{
  "n_experts": 160,
  "experts_per_token": 6,
  "balance_loss": 0.000228,
  "n_groups": 4,
  "learning_rate": 0.00272,
  "beta2": 0.95,
  "max_seq_len": 1024,
  "dataset": "wikipedia_en"
}
Below are experts of layer 3 (counted from 0) of a mixture-of-experts language model. Rows are named router (the router's row for the expert) and show model dimensions 0-191. Each number is 128 + 24 x the weight over its row's rms, rounded and kept within 0 to 255. Numbers have three digits each.
After each expert's rows: "comes after" lists some tokens at least twice as common just before its tokens as in all text. This comes from a sample of Wikipedia text that the model never trained on. Tokens count by the router's weight.

# expert 90
router:154156119151114126151144052100124120082124108145122147135130123159119144124099111133133136168173129104146151153100147095144138129121123138148103106133115117129156121120107101127140111153124129146121160105135080117155112122162117109151108118119146159168152111082167122146141138118141123096180115133149099111108123160162112121151116136127136108115179158147135100117145134147130125081113115180114127156182150153120140131101148101088133170096133133112108138137129166108155179140142093153145145102118167118100096118063111120143154166165084159124131140111146104149134179115067112143
comes after: "=", " the", " =", " The", "The", " 1"

# expert 0
router:123198133155085139109110111110089162146143127134138088112098141101117097124128178110127123155139103144156119105115156086099152134121137124088123087120099136129144144110110138165148127121114079122128150096185170162118140083106139068118102099109135159116150141096136101144118118097144165118179116131123128117140105162114092125135144109104147130147139169123130102094134085188124155162137110140118129136145100147118193123156131150129102139133131151127077117128139116120162155131183108114115122110140106107122145116122131137127142152160074112108114157180126108117120134147147115109
comes after: ",", "s", ")", "\"", "'", "y"

# expert 65
router:153176123117141105152104100083125129137153125091125099151082104141088150162086134111143116103124168131140135113152122125138101132147092114138171121128136162148107095138109137112136104120102142115102097112131143133133139148141103096160155153127144176115104126161118086136115160175108122133115098126186101115102156154100069117138171149160132176129111178151150116158091123130088131117120113148172128155151102118117119144138087123137097115118115147142147094112120105132144126129109153125148135176147090129144127081146144147112148151095196164114117140139109147081127119094158131132
comes after: " |", " and", " was", " were", " he", " film"

# expert 57
router:122147193107124100104142076123095158153108153116134126064111115100151100084119160118122106112140077161129128120105116147107187125102138178140116100085147116166161094142129154132116140162146125086116137143153094123095146194136123109161155128139143147124095164143124126100123126102136119140131153160159116111125148108108135100179102133112077129145164100139139093137154104130126122137120113161107173104152125108108118135121113156112110122109107134103108122098091105155105146151154151081145109112131123103122103120132117161178164135108128142111102098113122153109133117124131153168
comes after: " |", ")", ";", "%", " member", " km"

# expert 147
router:148139124128163132157167114122093127122101110157139138060097135126105138101123165120117084123178153121105160117136106158142126094122111119139111128091126118147197148107128140129111136073135152154135127148142146138105095131131083101161168130119089166143123134122143109104113115161172138134120183177107096097099126136116091105121133148091162158168138143088147131156145141152127127103114159163112127122128101134148139123173117131105143139122179117152065142107115112100114131120143085138136143128165123089184134126149090121154119142138127148138131119139179126112111091124116145109
comes after: "-", "|", "\n", "\n\n", " (", ":"

# expert 120
router:123088111125078159154166108143123127129124128085114152115160137122165143157169097137159125180150136147124172114105117100126146180164151166119079086115107114142106092138143092141149130130119126123107109150129126091113147095137086095123128110086125152169108153150099142153119157118179145174157133161126113128101146143121183145195130128126126118158166119128102147152140120119143139159101158154116131133138092129131113116144131076147137160159117158141116144102099149099115104135133081108128126124146135129149136129117123181098111151135115113150081164156102114144129139159146114102
comes after: ".", ":", " of", " for", "′", "–"

# expert 16
router:148144157115116139176094092086152110143112097124128147076121127113107162108100134127120160164092090166144108125089120135109163146114116101109106109161123106136126129153144114131112149119103121132071099112139121142158163102147109125114083115097172099113119073132146098134104136112120102110128129085175163123117115148140121117124129122186162127148142125122123089179133095097136147125061148140115087085128161139128115126161145113129153134110123108106080113119093117081140120107144154114097165162132123149133148145115120134108128133091109104138142068121119130101163129146123164146
comes after: "\n", " |", "|", ":", ";", " on"

# expert 24
router:104145136110143117167121109103165105151140136137124134104108145163145127112097075121127096131146112106160110088140127138145144116159175123162142100111084112157125163112123133130109121111101145131136136094115158130107132081127089122121112088115147157129144170124136135129153148139147153167144127144166097089078143114119139116165133149130137148175114120163147111154149140121113144165136115137186097127133122093146113121127105148158162139128106131163087103117103134089164167140125159061169147157159121091129159101118164106097128110110153116128170104109094135125059153137153132112
comes after: "-", "=", "\n\n", ";", " \"", " p"

# expert 119
router:112163125082144122134103081158144090128108092155136165101137137121069114120125141162151097150139155163131138068094149158122122135162126112129129104122121145169144155112121139156097111119098116140135128120145168125142107099151094161102089116121171140105111138111138142120100126157138108137152160130149116089106106145112130131150168125105134133124119157142140158120129093112149167121075128169102149104175129108155096158125118155142187138146102113117094151129077172096119132133165096109140143148176119146145123143116153139092126140105137137146172127136120173090078143143155130134
comes after: "=", " (", " =", "  ", " is", "\n\n"

# expert 46
router:167131114114178065127147093139137189126146118138124140138158114141099114139142113125140127128100141103143111128077137130140114142112132146111146174092095104138138114124173145062111110135118101108162136161138140116119131142108144150123075121150161118168142120114142134118095105151159101110127139134139126099106122127114139131138126150164130133151103156129111140142112097119092134129121129149110110147106094139078154182100132074142140137126125132159119147082110174110160111090090172111145111097141154106176150140145138140100111093160156129163132118146144144092074160155121175165
comes after: ".", ",", " The", "–", " MF", " Jul"

# expert 145
router:155135129134130116101162089129127124118143148151128119124123104118105164097147115144098148152156114155146130116126105124155175163114128117125125090079116126116152123066177116109107177117104117112093094144088102137142151107132096129139082130137129165141159138127137167104135081149118153127106116157195109081085113144124104104122107156099168117146120095148128139105141147086134133106164115119124150144109162137163116155138156118105177084133120122115094150138119153067107137119140171098135135155158134133144114118113145134098138144115146124088166142109144087119125166147108168158
comes after: "=", " the", " of", ":", " U", " by"

# expert 109
router:135133154129103102113156102127125106112103082127113121126128145164123125125156129178101134175099137120126157110076121105144142125123127098139110117156111080126128173115111100123101132064140088147170133107104109105117080127157132104117167120141140128141125138128149141138111122102114127127142135136201103121097159150139102141138156147130155171120137171145149138100137084103176106097161158125121134103146130144119124105154122135112123137117117127154115120063130123082114120150166083114140157129124087141169094092103131138134162196185139129122134151123103138123103139104145094156
comes after: "=", "\n\n", " =", " in", " (", " is"

# expert 34
router:145117108153124110143135121114191104135130137143098136088098109102132136155147085151092098116114135159110141138103165126097140170142084111131154120088163137134137113099147150111119167169167159138132121123135101107129106107147156108129131121156136120124114162125129101147065145164115149090113154109152139087096085160132125138096148124131135136101085157100073125088134131140162162148122159083141127133132128111109133144125156138098107129118148106093102151160115133085169120103170146097087174142143109121135116155162118160118140131126090178132118125132093122123133096160179136130
comes after: " |", "|", " on", " (", " —", "On"

# expert 111
router:147149112149081091141125099131147117155139120147121119107141142103147133099137174134103106146121126145116177143134125091118135119102135136082149103126173107140094148119150147126114113123177123117122128124131169126128082111111088079140108127137128119097113093101162131121115120123143110140122155123092105111098092123102101200134170131104110119124126140103092087076113115125163160120129147195148168122103105113132103160162136147105140120150134081126085108116148124127166123176126090113121118087164113131143148119126077130131159123152127100126097123084115122134173121132185143134
comes after: " in", ",", " 18", " New", "\n\n", "19"

# expert 23
router:160157119122154131146117081101118129139125120116133104159127078129094166106134166127120121147167119142115135126107114193087155160097108098148123073155141136168123137091140132096122166094086102171111101131133142113122110116130100128131154140075119133110113093115102117110101092125141106132129144154124134161118124130094142162141129090116128139147099140115114113126098092145165114106142116157115143123139111095147154121150107133139138135155130136113110203116126132082078125119139172123090160130088132081128058124134096139117143135150114164142093109109111080129132138168143100126
comes after: " |", "|", " on", " in", " —", "On"

# expert 115
router:115144103114126104159155098112142178165123098136078098104134086120129131148141176084134100108158128142155108119103109099122098151094096136101087137142127143140154147127143130072110122124150123137126137106145147113157146143178100125121102107177144093124158128096123141122095122148178090120146103125126110123098096131114138114166139119062104126158101119185116140131103101183156113139123079136127133093144111139106119092091133119112124136080098116128113115147114122121147102081088166113135112152146138144155150100102142113137160112147148163165112108119122148091126126128147139093
comes after: " |", " the", "|", " 18", " a", " New"

# expert 3
router:125146101129107139164147102163140126148110172124119112100154087115149086143155113155097133105099121090145101129126149132138159144117125125168129113111130129177129145100151127087128148131133127156126094128114109125086121098158080124137131105096103094107131131082144172150100147135136120109114142096104105074112107107134074101132119128125162097134098131094071121145119113130202197106144151144126155133132099136117123124111173106141097147133095104102125176137165114087137120119133122126107143132152137105177106100118085154151141138163141135136119101098139142123142102153164118161
comes after: "\n", "|", " in", "–", " on", " May"

# expert 69
router:126130127144165128130114100076139141170098143128149137125172142142126147154129156132125090143192125084165107116095107120123170160092151163118133128096137134112154133093109155144095140135111094083137175103120163127109128108160139078183126115129132125122118159143070111101094138126121184151160132162164095101119139138098103108132137102128140150160125146121111126166105140142165123123110169111096120131182132124109148126131156116149123122077102125175123098107112140147086120084147108101096127140114132129159128128130140134113109146116123147174151119169122096118128113116082148115
comes after: " |", " and", " to", " with", " from", " on"

# expert 43
router:144147133146107120139120098136127073136084127154080166114125112113141137131151047135120110132137112118153096052096120143107113144118122145097130130149116157166152131153153168150122140072144097134127115152162131111135136104142126077139144135136152152119168130117150132168114167126145097099147096158134113115126148131087119152120184115096185105135152132073148137137138150090142140139157138158137128121172102117124136131109121140117104132113109177152073137126111108148139150133160111091117132116143150079147103120150113141119102150165138137116095110145110158115112078137119113120
comes after: " |", ".", "\n\n", "=", ")", " of"

# expert 144
router:159188082126151161129166091103124124162133158121148143138138112117153155120110118131118112141135139131141122146106122116109106149114122153127133106148149116162136139082151105133166140111144143088102121121156143159165133124217100137157168108109143139110133108150126138116138166067092134147126140129136113110117147124168118145134131139121099096129134107141137150155166205125160118112078132178111153118163139119155111141139121106153133135131098153125118120089120084135145148107164151122090120139140142126175158117113096150119112133127121160128059078137093099150126144135120145167
comes after: " |", " the", " at", " for", " to", " with"

# expert 10
router:157181102125163074168147104111117067111139101134151132130132143123150112141116115143126138126130152146149149097114130149125168139129126115057138135158136091138139157178148125103146107117185142119130151131148110138118114096116127149124129171147151159129123156116172070131143116154131129147103111092116151129098115154095135146114098123125108181114125157113125110117132108153144142123169125186078111123154112136151135119105100099097106141134110120088095117124128114112109117151126103111124104096115137167150136118098103190133117203126177161110130118150105101150110124115145154123
comes after: "\n", "  ", ")", " 2", " 1", " It"

# expert 88
router:112172163135177147104133083107097165145104154124123083158145106115154115101107114089114105111120132137112137135081108104133124154106132140149113134148134115151153153083166177122133119126106107113106176171142156122091124114154104140126097126114168112096175120094138121103129105114158152114148118101124113118130126137128128112126201115115109128146147093107129147081128088107101119082142133115160122170191108132102166112091134143132135137094156122086141111094100103135147146115147110137113129119145132103145131062122119181139156093122110114156128131137123105131115135168101113154
comes after: " the", " is", "s", " as", " was", " List"